{"n_layer": 12, "d_model": 256, "n_experts": 128, "experts_per_token": 6, "d_expert": 32, "d_shared_expert": 192, "activation": "swiglu", "moe_layers": [1, 3, 5, 7, 9, 11], "router_score": "softmax", "normalize_top_k": true, "routed_scale": 2.5, "balance_loss": 0.02, "balance_bias": false, "router_bias": true, "init_std_router": 0.0188, "lr_router": 0.000966, "vocab_size": 16256, "norm": "rmsnorm", "norm_eps": 1e-05, "tie_embeddings": true, "optimizer": "soap_variant", "lr": 0.0025, "beta1": 0.95, "beta2": 0.95, "grad_clip": 1.0, "batch_tokens": 32768, "seq_len": 256, "train_tokens": 289800000, "steps": 8844, "dataset": "wikipedia_en"}
Below are experts of layer 7 (counted from 0) of a mixture-of-experts language model. Rows are named router (the router's row for the expert), gate (a neuron's input weights, with its number), up (a neuron's input weights, with its number), down (a neuron's output weights, with its number) and show model dimensions 0-255. Each number is 128 + 24 x the weight over its row's rms, rounded and kept within 0 to 255. Numbers have three digits each.
Before each expert's rows: a language model's description of what the expert responds to; "raises" lists some tokens whose logits its average output raises strongly, later layers aside. This comes from a sample of Wikipedia text that the model never trained on.

# expert 3
It responds to: Auxiliary and main verbs right after a subject noun or pronoun in biographies, such as was, had, has, would, and.
raises: " a", " an", " one"
router:090160137148127124108141113117087133132128146129085168153200147152109120078139107116065157152156143126115130151134111142129119122149138114131116147128084144155129169146145129127099166151105150147108148146090169157152135127141146133123121085126136099115135123141090162130098179155105124165103125144108117107122163159100124106167099148114135078099148128173102107086133156138126109106106095143102155104119120157082168133149111146191157105151148116143134122087100162140099130117135135110129090141123085093103137121131138100110121151098149155100118118083162131144123151152154106124134152124142129172141132107121102135126136135101101188145095142112123146167149137173120155148085141142128154103126141167101118137169109132143133131160121110108118105135108175096129142165163100
gate2:123116134166147127123144135110145153109089156091158117108110115100125111129150109102149139134134154142123127125092112129113129140126205099144132146140103102135143204142137166166147145159146136154143150126104100163116124149129094097125118124124131135091172112124152134160137131142135148145113113122131169072125114145098189130126115099113124097094106104099113120106151112176159104086153110117147143121135142139125157146188131151126110087138113110119136149112133128125142127120153140168111134120093145129087123144076113136140120136123148108125175148114172112121122136110165163101145201106126112104135104109139122123126075133128180189138144105146103091135111169092178115144131121120120108150057155130158138097086151118168127102093150115115135118127161118118146113144155117
up2:105137134130131130137107154118158177067173141136148063147125123114142157143166124122107146160118131117148121126169141142105143112106144177110111105122130099112144160139156152078135087156174186097138133113124174152105162137099101129144150150134127133121132112161174085157148122123103127144134113142114112138097108147126137126108114124117107146121138115156155130113136123134121155152108079121158112108104091135086088096121130097150143128139119136105132150142114119135160161123108118146135109110140120070101129147100147107052117120126120133133063104132109166129094134102137095122143126095107097148108126125153129119130147146143095163165152078146129132119087179185104134115187131128130128138127107139165133124112143146111137133089092105131133131129061096127099106079130121
down2:095131144113140130168113121134122127123183118128153146092084105113121159166122098138105106138124136102141165119141092107148146109147135120126119087144125136106119138106140125086146137152097107124176113112131113150109152134131066092152120159142135131154165149103161088138140155128130162150079133120127095135093105082090137134105152114078153151122116151130078125123087104171138176115131135134122107128111080135117125140145139117096110145163148170138144103136156169141167119095101101075144100176101145107094144111135116113152119125153112160115121169121128119119130142114098134111141092144120117138139076088113100110117149106103135109146147121121141098161155135148142139121101109162120140113118152107073154131163117165121125086141157133123154135149135083193142148061138098
gate3:157121112098085157094114141128135178157089125157130137081113127137119158132147099162120093110070138158120126145141115104142125155112145111106139119136094118114164142122131145142102139168143108143121161179139158115138136126138165105158086141137096104104110121081106116128132135117115142118142136123108120110146152117089106117151115126106107114087123137153154113139120113142096117099132105137110098108104091107159171140102145139120184110155145091136145105129155130155141148128165151136149148119130093126077139140081132137121143121183122160169111166106097139098074119102077140134159106128161155154142116071147135108091093142118120128124115147186121120093142090149140126117139108158143131168102174078082149114141095080099105113136111170106109160149142128121131147160127119
up3:144102131127138096146126111149127125134082136178138089123169093117128147150157124143149085147103132164100096148130159130135118158127113157125140097136118114101152162148123125102162142121142166155137115120092177122162142171066145104123131104112130170138122127128121157090167150144144122119126154109110133144112087111131145135151145155156115117139167141093175121150180120165118095115088145091088188115119105107198110107131118135093145117080145124173145121120096129157169119090156103150098132190160205126124099136125105143120126144149138136141117131131084149141080181100128113113141134117146154135153145146167123134164111116097131135127095085133125131126112115126095138158110125142107104142119116142154110150164144148109170131154119150136111127134121102150126145135123146
down3:101103135110100154106131133107113122160096165137160152097182145138133098094131108134149133109126138147123098118088082078137127164106116095156142130115105113135069129126114138144108149122133129144073062163146111144112102123117140078133075134121175073182187100150149127137121170103132144125120030151136114143095120121098104128121116137125165095137088136155152140131163113122086127149108149145105121099104128117115172135124135088117133080116114121156120110135128103138112074145113128141117106138148085139132084113107152097134126162144148102111146128101122110117126145163083154137142181122145106116112144117107130135112105127129137113137122139147147107146147115131157118132114107122129154109078165120164114099135150154144116138107112111142106152120140089111122127112171152
gate4:134118113126096112164148093130123150142096146164157185121112141113124140158123120102148129104140128126105111101125103168094119166111177128116124101107117144110119167168122153163153169135146109157143169125141130096097116128151119173127118093152163087178114140125085145164099182142154173152142109118147159142120164147120142119114083136163105143153167147169120131120113135135124147105144138107143147146136131134110141111117109145155145160150150140130113113073079131172134150132111098128160141112143090132121144138067077118161096115154112124104153132082184170154130141110052127135102127122132178137114119128140086111151123110140141156092116082135149147144121136126137126123112114153113080123164115155092099136130169141132130124129129140167114134117131165116123123112125087
up4:074099153145087114117093133127090126140103180110132131121156117149187112078147101163092137122167104118123120144154148147163095129128116138135141130090108098068110074155149102121079123116150106134105097166102166166160144127156117115123143145122094156118155117132087128079147106117079143122129166141167125094149085150126145145103144135109132142148107107130123136132115123102138140122163105143135126146102122149147170121134127102137105083115148090128159134097122161119123121122195088127105111115109155170114150121138160080117138115108132113113125157063135109116151165140111127123106144125162092108162126094136131147123105093120130159139133096132088173149127140100159059110130128127133131112126102122131132155162100123123144137134137113131119102175113116139140098098122154
down4:089147117107138156105153121145118138050090137098102112095103124103082175174113144120120141134119124122124152109146090158130157141138117160157161108122136151126185127135079115131113154114160123123115120115151155110121107126142128149106150151159122168139181121125122138121168177129110103138129121107083117145125110139119166129149101145100163070119178138159129144094129184132122137161130170149172123124172133159144118176142087140130130098121081120113093121155108115111138168163101141138126131155128151136138121143131155138145106125118095138137112131157093142116119122122123110151141100132136128147102155104084127155106153124100100108144139194090154139123126178115143134144147167124171134108149141116131124140141105158095131129132136111096086135112135182092181128117170135
gate5:125113139106113122180120097118146121163103148106156149140131083100136108151127110153114120160157110095094143145125130150177129178112146140099153144163146149119121139087101117133146142154135124152109081111112158132133133173092158112143155141128127113119144176113137164133113123147129110105157085131077148117056136114103123129093106089163137128131112110111157118106126105159100122116144135104148093141127159155097133096166083147122160146127142119134129133166127125110129127140106158154149115147115146107161101122168129163146107112157144144112134073112120178106180104110131131146144127111130088079161115148153101140148125127097137135127139092092127129119126118100141104104068125132179093094152142101142176104182137125098109108123147100106121139120101107111104139127189087
up5:150133074133100119142126061167099142167143112137131136120146116123179118157167133135097158172126145145119113156095097143083153126138110135092151117128097144158079083165134163120124182105159145115147122119124136103136137128100147119113122110140182142105158137148093139129133191116046117143110103152127162108145124124101103163126140131121116119127103151132124101154158143124154113173127119146146156154152133123178128109139198114145107107100108173090140112122146099095109113145118095151154130132134104099118088093139090108093099089108148125108092112118127124129093115135143124099185149142125119143121103143093119124155109117114132116113113132124120095147112166118142132135114130161123162141077154140133126156139156152143103135109127115094087130164146139132120100112153097
down5:156105133113083135093144152135107115128131139158137174118147150117129158123127089161138100110131123148120123120153136107129079136104160176140157103109158139132124115101133103127113117114165108143105101089127169136095120099139156155138161168114126117119113113127129113158112115125148105107152099196129137123133107127133172136129118147113105105130141131140135077102130088103168137104114117147121110098127085120150112111157081170102120184102111096150139132152171146113139121126140102088152122095124107097174159093149109146131093176117141124126103115121110095170188139137161112146152175135121102104121160123118143141111076102118196143125111174144116139106097181145157091112147116138152118120123170125120065133144099125132131112105111094091150111132118117158145156129152142
gate6:111141129138109176153188162136141144083117135138134128165161131138125128088140113174113126148131152156171153134117156125133083130118128152114142142078106126115112089161096115103144124082164176115122130141062113155127113137133142095166127120116139175069131161170147135131138106108132091179104147153147144124090107185114129068155115169144126093141102136139094107136131113151139097130146097104138102139132122115081129109094095159137142133168147133138133126103121193103123121143134127125163157129160123116103110159116143155108140152108130116101132132126116157108101159134122093128104133150111111103134133115129143146125083123109155140144146103118175148091113148128114171121120158153103130102094156134118148126140099153102153144152114127128090078149104132167104159123098169
up6:103131141116114132140144144122138117073115110115153127164100107088129116174134131155107133164122163133160125140138126158126138154151109079147120133096105087138122151134096132111131117119106123137100115141156145148127118116110112119158152101185057148132119144144106111105154117126119084153114140152158068162147126153144127147132114117118156139132154139070119124122123144176152119090187102194133170129109087159113081122155089085134180116148150122107113123145152165119130120078141122145062128114158077125133125136102116144157155086102123099176140110145122147105146094141129166103087125094136096135081134146135185147118129126132149117117153110127105157136109095146142161135099145132103120131085118128120124126141135114112117161172116122151145144145134129131122090134156117
down6:167134129116097114118115167107097171093110144145113121121116152127093177128118122160151132119150096130095170119167129120109158111153105145109106181132113139095111094111166185121110104169099151128120114186166097123097090148096133166167142116114145131122107118156115156134125088127124092167113105097112140090119156109088103125145148173135142127121096133134146087134117101144122185159143174123116153133130135167125143137157120131115141149146122158124117127131105105123110175126181091138103113161089125127150153095142147118116090135165150127154112144111128155143136116090135132096118123116162095116124173153140150098105114101104093124117152137104113110132156122114122172093138123077140108117102127166108091142121079150133149143133097142098134091126143110150126171134083106
gate7:138112116086184114153145118110112134150097094109099147094111151101143107106161101164131130146145083128114109137154079148097093138123102127101132089153113150120151168144163151096145177119107145103124114113133130143131184105123104144103132161091097153121140145151119112158142180151127183110169137147124121122149106131115132113177097141127145108184108125141103162124145127112151076098128146133131151149131143111134129127093137161139110111122095145196106139172166125113100097169118138109131167126125132103142138120142135123115107140121127117164147136147140118138148092139122132126155162133134062122076113110084087179114166137109114139108107118111135142144159109122113135145173087108159137180107109127147110098121108157123140146122149136102144116167105119099082144111116099
up7:114151120120094110139126109160079102155129136134145153115113150138115128164131086143130147152119105120131125140132092132127101133177142123090174170110109091126140141140126106141121131122145124119113099115063089141101136132124139123099132126126148159128092113147099096107105138146113116156136148153128138133153150130159124167092122142090113143134125113176158120148117110154091124127130133180159115119153155150144137141155132081121136101150119116148145107173136107118119117175109189111093097110128127128143147158117084132160133140081124164152111118115113098108129099123126145103147198106139179129120094118083115104164118149131172159146154135131089146115130161092065157143153136113164129080132077134112084114099134127109147170167162161149127135160124144168097155160121138
down7:112112092116140113121113109166076156115100055094133112181129100153153126148149132135123148145159131103145132140134140089161099130136161113160159163150142099145090156134145156123113123103111078094092088128139139111119124059109144102097133155147138121092116099125116119121106131095126153096142140095161138079133117122077127109089105129103133124158133110135137154141164105117122148127160140101142141154149117145108142139141101105122137095052099158107128192130128121114188161106117122129119132152095119153104148142109129120132110134153114115153140094135161172120137130126144116106094114140130100149159096132100105128133142111115130116181115143102110191145187113097122138133150119112123109143135133131118121106139146112134134109123149166156157145158114089140125106083120186
gate8:132147179141116162190148128098159144144131144109119115168115132088101112083152081145136164160162128144139147142123122129127124100103125124160121152192092136146170120165127114105155166178107118128136144148120148073107147147139127107143094097124109135119095096126143147117132161127147096124133072171121151158134137116130129142134159139180150122136099145161164153124121135134171154103188125136120147150131123103156107102074155141152142105132136121167121143134127126155141137133168099152134165115123135132145105120121142118121116092159133099106126122097163121201131108136097108122166131161116207123131133129117132123132124171145133078125147141135134121175151131162132130143130141119171150129109082181112100146113098158146133119155109103150115125129146151109107157139094131
up8:140137091139144125108118126111098140135145104120117119150085123115149106093142090178154162175142120129151099126097149132085141164116121127122068123132111150140140122159105075132104151119134101136170143119111131120154100127117175120122147125091120172121122124110125126114133121137149114105109112091137076145109132157131138127135112107138116145126145122122236118113128114110152117152164108094127107114114151168105085129097140155107105094140148137131187120089135140133135160125122131142113129120103103129158058151155118105109110117138115135115103148128152107109142118106159121157125096151110114107206134125119085088129150117150111095103153168138107126126158134145092120155164092102131156086102146112112170121133162129131121115086157104096165171123112146167158123145108120
down8:125168106133152117100112150113160092104105133115175121112143139129164138139136136105123112112136174140106127108149126105137109169152095127127140111112139177120128122151134143141132112142135146116155167098124121109161085125137153164133107171119162089127155127137162132124122115103114152131126102126131125108129128148144115170086115110080085126174139152131103115128113136099155140142134143093125153096116138168156152118129098099130127117119112150152131146150113149134150134152095100135133073132143148158073151126115129115161202146211151100112074158158130149114143149106114102078112123124144119151092091097117165140121125156122132144148132133087139157137045158133133124073090104159130086111128127156115132155096147124148129141129153130080128139127083137112081142099123110
gate9:097170138166133124108118106107161098131070126082120140158167095115134134150154147154108089120099128095143125151090125159095110140115133162133128093155114134123119117151147121169089139126078122150151122131133174205112118149137177109130157111125134134162154124147106122115122117162154128144103118132106115156110145127129187121129060155122105167142125132123112098133149131153154120142103114125112104120132127104125119174137118155111115119141163125107153165132128156142129168104105148174093146113099104116122105114113110140126125086140154125141098133149134143117117108131144087134106150147137146118097078111165076118113148094118130146091150103105142085166097135136135127171087155129126116169136130183121158126180143152089113109158158114107117162109121161163103158129115094
up9:123111118124147185128119103095107152102127185114127107114111138131094163091102105117110163096128108130137108129146157084143136148163102124151115141140128150114149102101144117122126143140160134119117111123148148111169120159125180133047131129080110120131142128102115094156124140094143126138169145143104129084144096096078117137154123128109151113134122069165113115110130100116125119148149145118125137121119093164110112128120142143143098153130106121132168111149127164169140090124126108074110080167117155120113148149099119126119137189139115150068158094125109112121107105112142121108127126150144130084124131209146143153134161105154131111125143127115151157171145141132135097165117142096156124166106172127105168130101134147136170105150129149118138115170113154089111093117096140
down9:121142149154098190086113125133151091137120131101124125104142145152111102139140065144145095144103089086132093125144141123144154111100103100104093110143132107126127127099151141173101145123158152122107151159131148113097093110143157106172070119120068098125117126151145088109158139132156124143109169141146130130107150128106077114088134136135114102147158109125122132101146178128135126131171144093151136059132126116156100099150096134138147149137108126145098095131138174090089135137097135132156101135159113122081128131142130106108112131128176119136115130112122130106146145147165124156088126125108133100164110091139147131116121131131095157138161163127101137124177103129125111141161182100119161137132149120137123118122123114125119190177096148155123204138130132107123124110121100
gate10:137132107147187134150176137151125110165138117113133113115098134144125125106104143112116110122121134127158107120125146150106149114115122158152148100113131191139101131097053146122138087133139120151134141152128135136117141083125135100109109158131130131126172107156114132123117125135120119125141124099135140065131132108105141143129122134135071087094133161118142097111123068140121106117126144126101073129143153143125155145131130173095136151141117103132113162137123125071158134158104134113115123132106081129134134136137136116116103121115091080132137122148161139134141127093155102161169164114105148177140108106136144107091109101148167087122140062120167131138108108115120059164114151076091110121110089185106136103141131103116113105131150156123180121157149140166122113151177103
up10:147097148082102152132130122105145146137100123153075158134096091121113115143106135137149112113150151107142152140135146134131170116144142155058108140107147158124148133132163158113124146152118132090083109135119182186131106113137104142160095121091159145124104133135131168088146162070131159123141138136114144083107132162099161126171138166130117123124146117105141149126152118147164149160122080113135146108167119141130154158106164128091168133110108091164157170082137155145102121145096180125142135118149124138120144129106121158124127126120145177134069165127126183141112161125121133103104142098166135172147130132158101120094138114133147132111144185132144113109114116099159141120120144154128119100121093151123144144126164149122156138101107125171137138133168089109114157146157132
down10:169135102100099056123169136115122131091125094113132150144103083101145112117136149158104149105082129156171144103154113135112137116107082077108134105121132146120177074164157137112149113137116093143105132158133127128125115159066118135137105106139115117149098168080134123109121134126119139145105122144100114080145137143139126134142107108148096105163138125127131093101089150121113145112162153114147123140106103117109135150148148100095154133126116129107136139089188159101126120152124156135155179095155111130135147118080082098120141114135134130131108161159098129147115096129136145137114087121153128170167104156121137103131168161063120170132134159166165117118092119126117108146126151137087107134120136086180107135108109131149137146162130149162139165142159124128149148143136105
gate11:118108138126113124133135120126133142125123132112122146104091168116175165111101142135103101126131141128130117148116124112086079099128128134136094129124140136073129172138120144098138121133116102149130093095128109134136130103150129159114128116146124147144111170112130120140101103125164082170156130104101137093095086085088153095144100156121121100145098134096159103143101153089124132164143146159150122116125124131119149071050100126117144144114134072147148109150105136113080124160110146156114139134141138084093157145092098136100151142136129125142126069142111132139136116165170096154135109130081113077168158123116068155147164116150161121134128137136112141145077170081121117175119105119169135122091167163129127121113147069149125130115116116104102111110123125125114122124101105
up11:139123099120117102102091103161115143135134116104090169147117125152161118105125163098109137122102122096085108126115128101134124151147136146141126100132129137133173135114122122151144115154119088104132170151115166105156123162122109168138127139156143080122136120124164101103073122157052158107127173132118134136112161186115095112129113124150138158119107137152124107155150120128111115128126162158114138123103155174163127147111126122110135098129107154094152132168129128164119119127155137102142162107106130130154047124153107152092158128078163131144132165141124187171123169115141121125151135172151124123137140108138145146138151131128102147152115145137069126169105153127105099122131127125117173145178181162081132118138177123180134128149136156098131137137118148161127106119121106
down11:105110135175089086099116144099158148091179105105135137112128119159118113143101094132147128164087153106116088143080108106170144123176150138154164144117154107124140093090142136133141113116136095078147128163118125120093120160094146137140120128143100132167152118130177151088103154128154112090083151089112118157101125138116091093131154156123102135116143093100130113124070145112131103129108115136130114081083137142138147135178108114141170110157089140127138165139142143132151138064148119140092132135154124148146104152110154128145108152109114142109119146137132156099093126168097115128202133175139116103118127147166146165098093125131120119126125152161081128097164115108143124110108127133098132099171121136154126113131113150127104127113142139134111095149148110131090138126112140
gate12:097117134117119120129137179156175076135146142123103135116155111122128118150138150113113135118112134121127165093127106128185125176152139116112134141126073145124118109102120091112127135144101131130138141154092142135154135106116170149122125146110112129192119140149167131100133091152117144140118127153092096126146124094149152127118146101116146091150133123134148118074101065139134123086094124070172111071122086145131118122142116098119124109120113140098119143152085145119099100116100172139108076130132132101081135133095127128172157081112133154158117077141080144118139105098125097137137144176110132131131135172082163151172117142111150169060095147136160122114105114124128117153138118115130124144102115098124151132125096118167151115154128107127163106144170114127117146154129109
up12:130118097146126150109106099128130130138175139140101138137110082198114094158132123177057120106106095153145167111101098145126156088118142133135097137125124165140124120168160147124093128107116151162153143145118149150114131131123119070129095068145091143160110118154138134089154108094115125118129145074116150145120111140105110135093138120132131107115091149114142122183140129101143124099082137145132111099128094099155112128090109109106128131123132093131108151131155142092112141116114160130138141154095155165095095139130106106106144129090121128118123149162147100159158106094075107125134107123075169187112167139137134138105114140118126181145169152138140143120147132150107120175093150141122138125075148115131112135114143170126099171116128154121127116134131089164141129128133113
down12:112156171140085118104125162131086143111169102110132123155113100128114096091116128136094121090119114140178115175127136147123086090136109176109150158090160137131093197107094147159123100106116090137156095144123146143074135134156149149131179102146130141128118087136093123124097150142132169103140140146155110126118129157129138150160109127113124142137129125107168153141153178101147159137152118113126133133125126126143147119160147131119124119157139144161100134134140118105120170144143103104114132133171100152110139133138132145149065101138174151100134137130157133129144125111095107135116150131135079140120140059189102091158089115125103171140164149127087132121130153130120145108134109125146159105096120157133097159121143104070112157129152136114118133142106130099179151108144154
gate13:092100125116119125096118069116118128131136185134112146092161134137150121145116123111112125118192168112135100132128177167144095145129166149109154119155122132147099130106103114162154145128089147122114135110136152133116124044151134124140139155129151136102121107127134102122156166124101156121158089103141110114118109126123117154133157185145073148114091087141124154108143116118156100143149154173154140189152119144126118119118142157081136175131101151162132150158082194166132155099168153141133121117149141120118143136155143115136139127099149118098111110189163110111133140080117115090106144148144137138149145143160114145135165157125151089104109125088098141147114130154117131131110112112118137115112163105114110129134131108145130101105148093159123143101126095130172173126131140
up13:117137103179169146134134082154116121121105117151141139122127155125121141143152186158135136135162192174129157098141110100105154112099150106107139122150166096126103164192132113150108142140119156148121131141119110141120142112119154131106091120085142141162116085100098112119128156152155110134121121176111085157094141186123114135141138153153152096102175101065130138154140117121116116110120127111154117119091142146117162142164163115157138114127142124181098109134149104151108075147109194095139106165098114088115128090107127105127104119104101138092146152124136107145135086157095136149106120125117141145118119172160147128114130138114131160159148161118137156172129160134143131154139182153141156103151127173123154105134116144151103109143133124125117109127115143096144148105099134
down13:110134089118132148141141117147117137144087106101170172134141139155122146166139122101158127128123161124110155139085149101136133137122149111161100168128121134110121095194126145110097122128137130110078135154129131143140111136155126119123162160138099148087135107148142143132106111146128115111069150110156104133170146115139136179130129145134093088091127148137124133153160128133095150143127107104122061122119143153106130140155164101110119122160126141140087108096125122111154123119141146134154163119162081149071120103129139109136114166166089103133194166089143155176130120150091152138131121120122073132140115112128122117107094131113096134121100123076102092097124134125161088133195115140107177156116166123151104137159118115134140108186119138094120131145157082132136130111129139
gate14:162137175113157120115153154175104139139091165151144116129122151130127151133152149154142115121107149121119129135130132140158193124147105167118147154090109192096106139160078117116144100153115158111100136115139144113121121142110124120135152123115160163099124169106103112125124131147167155130100146129116137150119133068133105140092103098102108082125113120128106174146112116112110113100165163100130134154080124115137152086126162124091149107128158160145151105135098085163172104115132148137118169125111113134097138118115128159147119157146144161116120120131183107119113149125125137129113125146151169135127146157113176134105178077097137141162135116112125173119153132138131128129153110140070161088095099182141114147132124164192124125096091129161136122116133110140121099153150119
up14:108142173088134119082099173122114140110086136163107152120158121170099147131141143139099137098103131177096096070113120123146109109098172149120132139137155139115111163124188117149123152122168135085150111117115152097135124107137128117137135141116130134143116109131116108100144115155126121149113128117120135140113111110164101106151105148139109155108137118129090121194111094139138089113149138141090159133107101117106093127166119108084180168135109118087094113160145162154100155131127132121101139110130109118178172101098149163107092133163119175128113136140148143133150147111138181141167117101146131113095149090087115145137126148169143078074125094105110172158124158151111116116127138125154081092122124108158153110139130149140138150107170107122115114124148161127145150116111140
down14:147181123172149163128092161140147115137133086141184124136124154143130109131154162075147145122176133108118109107133097137126127120156122119154086112100120105116112154114129125133131147141116139138124125115146154145158079145155086137114145116167147110083126107145093136120166107144123113158109143115137121119138112140106155112131127149106142086119126132133165131106128183129099121135120152169165183113110152160090146074160114176150157134155149120106164158135130109133108150129152116125149109215096148147118132125126137114135164120125159106132107142138146128096104178110150146158127146070126109079133169122111143118134140155156132164138123154180128107133193127112144086139170135130154125183105152111099129143111137139100147144123114126102146144140126152159149134179099112
gate15:117132142080131134142117120163127126144105129134138119096139118134141183084147122132151129176112101125118152120080078124161158104147161134096121111181181115131126140076097133062162156132108121136124152144135161118103133135150106186118150118142151120111136113165121139138131095105081140125180133118115107149160121110139105094100112157188142108102163119121127138109143121111122123160162145126161144077116131117088158128101133096144109103144109120133171080159120151094100157104089153121124144125161119121137098134098112097137082107118086140118149148105106128114147163095131076100135115181122146121115121133110128158121131098082144129143131148096098130147120115103107160122209124115125147114114119178129124121150102161107091131107095114117104123143147128120114124129125141
up15:153084114118136109095117155150174108098155139159080111097112142113087074116160147109078140129125114132134073110144168153112136115160129103144104167136108151147095099115121125153087119135122126143096132089142125082084095098104133178137129146082163097121115149147117117167126117130087134137159078132148122147104153129120121143135064148161124115140109147107167153119161151128131104141105121126133135122158094140156121098133137105175162120152130146133095128144123087151154160138129107119134119167133086097115162118096151106120120151149164167161132124101144128129156132134138111115120151122126178072139116099104147124135123099151111158139141129125063107150187100122133106113146159129131098125104109135136161107117118143145137119168108180119152120117124130101100094101134098
down15:149146069145110132139105131120120170127065114112127133153122103149142099165099105139160179140142160093126125135145104113130094113114113108168113126147105074163087127123143109139112119150152140147088104097071144083116125109183110162117090110161113115085125135123150152165109112133126114150110141122129124138104112100098124152163108109082095151184136141122149126089146114147054115117157130164189142140120092144098101122135125150148119139148126150137107105083130143120090091122141128123139187127127114094101158081145114124122133122149139165121127118153141125115134161132118106138147160105154112149092100153082137077148142145105135140133117127136143075130138157139104107149109116096127138133150105128109091126132153136088126113152157106108155134144132167100142159132104133
gate16:126138156149136152116145142111142117153113115180128120167187129158105122129086154109128146121107144128128091073179112141129149117141147123127121146132124151124132135138068110125136141103175116126130132123160153161124065151126114138098133125155106144113129123136117098158098152157158163162150097154112146118072125122134125127129118116115110143102171117174147151140104142101171110198181118147153118106141142160124089140126088144135109130121121108082108093146126178148151104114131123094153147117134124101129150144140121133128100118139106151126152109146178116132096113116148147138183104157181154130105150093181126143147114123099120180138102162144098126108114162137146161144108126134165130134110098122164110157151130155130131094110146161125117113076150156153180164116114112
up16:118101127159185125140159117118143164114154076130137091095135135075163099128129083125147118049162117116130153073109157117111118148119114122127124122111140126137107088151158138134122097109086140108155171116146131135153122166146127101138135173101169127115112147106129158125157092082157129172117138129161168117093148094153149127139131140176122117118130159146109126138120150091087124169090132145155123126175122138146131184112111140176155110156121111087121153136153131108150111121089115101147131085131141149138099096151139131101141142103129099143130105146177102099129149152104139128122096116130131140148124150086165123158097170128140102117117145106157100177124131140114155137123103145140103144107158102098121135092149107108100136127061113131156119157098123135138109107143125
down16:104092137095081124155139141148166124133174111181155110138119116100122131153107120094130162105142152118124159147116096151127112125109141155146113109127144095117101129111092122108121129119111131149144140140136155102140126105139111105136125127093170172082126096145135130093134132142144120123125090123179087128196098140181148134095076140107106122128146109130140119111109116138139137120122180118112124114107083086110121113161076166140150070125138102113120159094084105130117139163101156137126128138143058120134104111126154090108096144154133079156116133123138140125140108088066097108170131143091118164160143135144121137154145142078121169128141118153149151140140079131121121148175128148133093114123126120146127113121136131108098140118083143120179145127112075154127123152139139
gate17:127148141120158157127118120083087100116107089109101128141158147185147148125126142150129180151119122096100094101100168112103138144132109115140127126131112134144104124126092137123106134149090169169101105111145166152135139143123127113104108181137148151088129083101115102121137144132139134092123091145213158095130128162098104117125152118125144122157114144114138114129129128126107106135169129105131151120118130057140144135145122189139120112115119103145103088117091167134113137131165135190142143113131168139139089147100103135135118149125172134143112076138180132098109121153133073127129124128176078131133168154154114115103145136166125162167124110178109116140121092112103137119159109093124091131137104125121107126121166133154141117143134170148164139125119156121128101122100122
up17:130175146123116137102098146113111130123104107147091177152089108142119132128134144131138098083131140142130151111125086077120085180136124152113097102148112136107120172117142118115160138137142160136099105105173178140142095106157131116114122145163101114143131107158119134130149133134120132118108137172124148110119147159174152110102132159140140137201144151154154108152150125097162115126117109148144109154121123107091163130121119138109127140168086154077147151116084112072155156095114149109143124103138123088124125123109167121121167083139120112119114107133103125160208117112103150116145123150118097127124128088149127124153133136118109117153110111098111148176113120125109124135096123111127101139144159118160170118070089113127131163055167138144119150131135149131092160147116145
down17:107107155172130102136115102168136139115112115106119084106171123114134189161153133089124119113131134148132119129134138139122183102138077115113135132118120076154120099129098145128129085136119164105080126096101145155085090184154152151102157123127159110116112127133119083155122152115104132120155105095135113142099127124144116155099088102133151152122103128161125126105100121125158160114131143087118153111101142157152132134097155085166134109150126152127149120117116097161133106113145161156130120128158124112128162135157145085161133126123137113112117139091161086182084124147124089104098078104101105133142132132132173116145162088132139138125112142137090140114144133156130121145120108169125195131160098129138149164144118137158145103147096119125187146081123121096130090111094121
gate18:159115122137160094100146203104090117117134082121160110141124131162107097135081122139091160075153147132161126138123171109130133151142150139117173109129117144136124123148114132119151150074130147140164130155116130150116164127149155114136144128163186119150140140167158128168100121114169154121124119144139151132148132123112125149130121135138131162120143108155163169106172102149125164117103104121093168098154118070134142119100134099122080101144096177128143100103120143133125119120130099133128097145088146090110119129132138133124132131167136161083125134144152079108147144159139108188111099115124132126138131117096112095091119147104170150139126117097128144091107135160142141111129128162085129086144132143101121143158123090067138170106112144074111123111137147124087144095141132
up18:164123120128137145127161111104151139122145122097114115105149168146121123148160174112134128095134155133181128103139152122146098130151063117098167091155155143127146138120115201119139139129186109104155132142134123100145103158141125170129135137107107124128156103118128100113163144174098124131137127094129093113079149122140131124114130152119106139151167107149143101106149090153145128152098123118166100089187116133167075083157121134142146136151121122120150100151132124160102150091097149128139136132155128188132164094108141095149163136132143121091137113171128144139123095139105118100172140129086104147170120144187158133110129122133145102109127118130146106143130136117124106089127089126139155162145167166145111144059117184104139130141157131136123159146128132098149132122132148
down18:119135150119125146128143113126139172121102157136100171115114128149129132129158124152131114130137132152095107116086128137143113131123126132061127159075128146146167138123193160133172124084082097140121099122151119091172110151116139091111117108126111094140139154132051084086169132167135093148151114167136132139152108150118144162098122159110113134122148127123113118108102080148110088111139101150139137121125084094144130115115156122189153143128130137145131103142143145117105134088101107090119117152102160167109169127124145127115160142118101156100153104120145126151112111101129102140105125124131138147116181122127079127118143184133122159180112117150116145167176133130120121162093143116147132156136113161130079113132104129131115160133136089109135129162102114154136085091166115
gate19:079144109116124146140084092142154106113069103128176165134159122139153118158096135124125137156113140153144132130130170093157200177126149137161102124123061106108158149153092135150169114098122093078071086151105118166113117151111126132132136127101111125170133140165133147123169132129137129155100119121115183128112118136131137144131094093113108123150162168125164175169135110111125130150137114119149111116100144158143143131161131098139153156165096112151092176155167159094176132093141164142126136160107136133124150125136124097126122132113097091135143140103111109129148164126159103130189128132139087115132110155146138119132146119114099095157143107169119148151131145147149123116142125091100118148111163134123099132131168163132164123129114134128094136101125110140136130126118131
up19:126139100114111112146113180115089123150117111085089151111122128167119103139166122127180106092104109110127109165137144111156158152123109118197165115131150141111091125149122125125109106102067102147131115126097142136158156128163097117112113129102150107153145116135129116066111139149139110151148127162122117148125106112175081092098156128101091141139119139137103091133116162116122187139161122121152125082103156178093150135140149126108106099143115134099146187107119148144155187084096089096155140144150143135146115155135134127140148105138129105112114132128086097136141122106158143111143115164147109109121095107108146139145134083117141150183144149126121137130134144129128080160091114170115106150138108136101138137174128141106154132146155097127126130143113167155157146131163100
down19:094156128131140094099082082112116118140098087142112129113105062137132153075158128121091137172136120158120136148144098147098110085128111140113144142131102110101177138128091087148129080171104125151128141144111115125142153142132127122145149103118147126095112111148115146121070109092101163127123130115162135106081139168143114111082137121136141123118130134191114118105130148102064146130112116110124157109167101103089103140111100145154105133104154128099163113113129103132124141145157092147129128151135089116139101118140118116129092143121174128102138123128126170115122172106159097135111166141148126161102096132099132159116148132134138147136132107134114107163137167145095126090118126130144150139141100106146094140159130108172146079138099154130123155156090140123140076194143100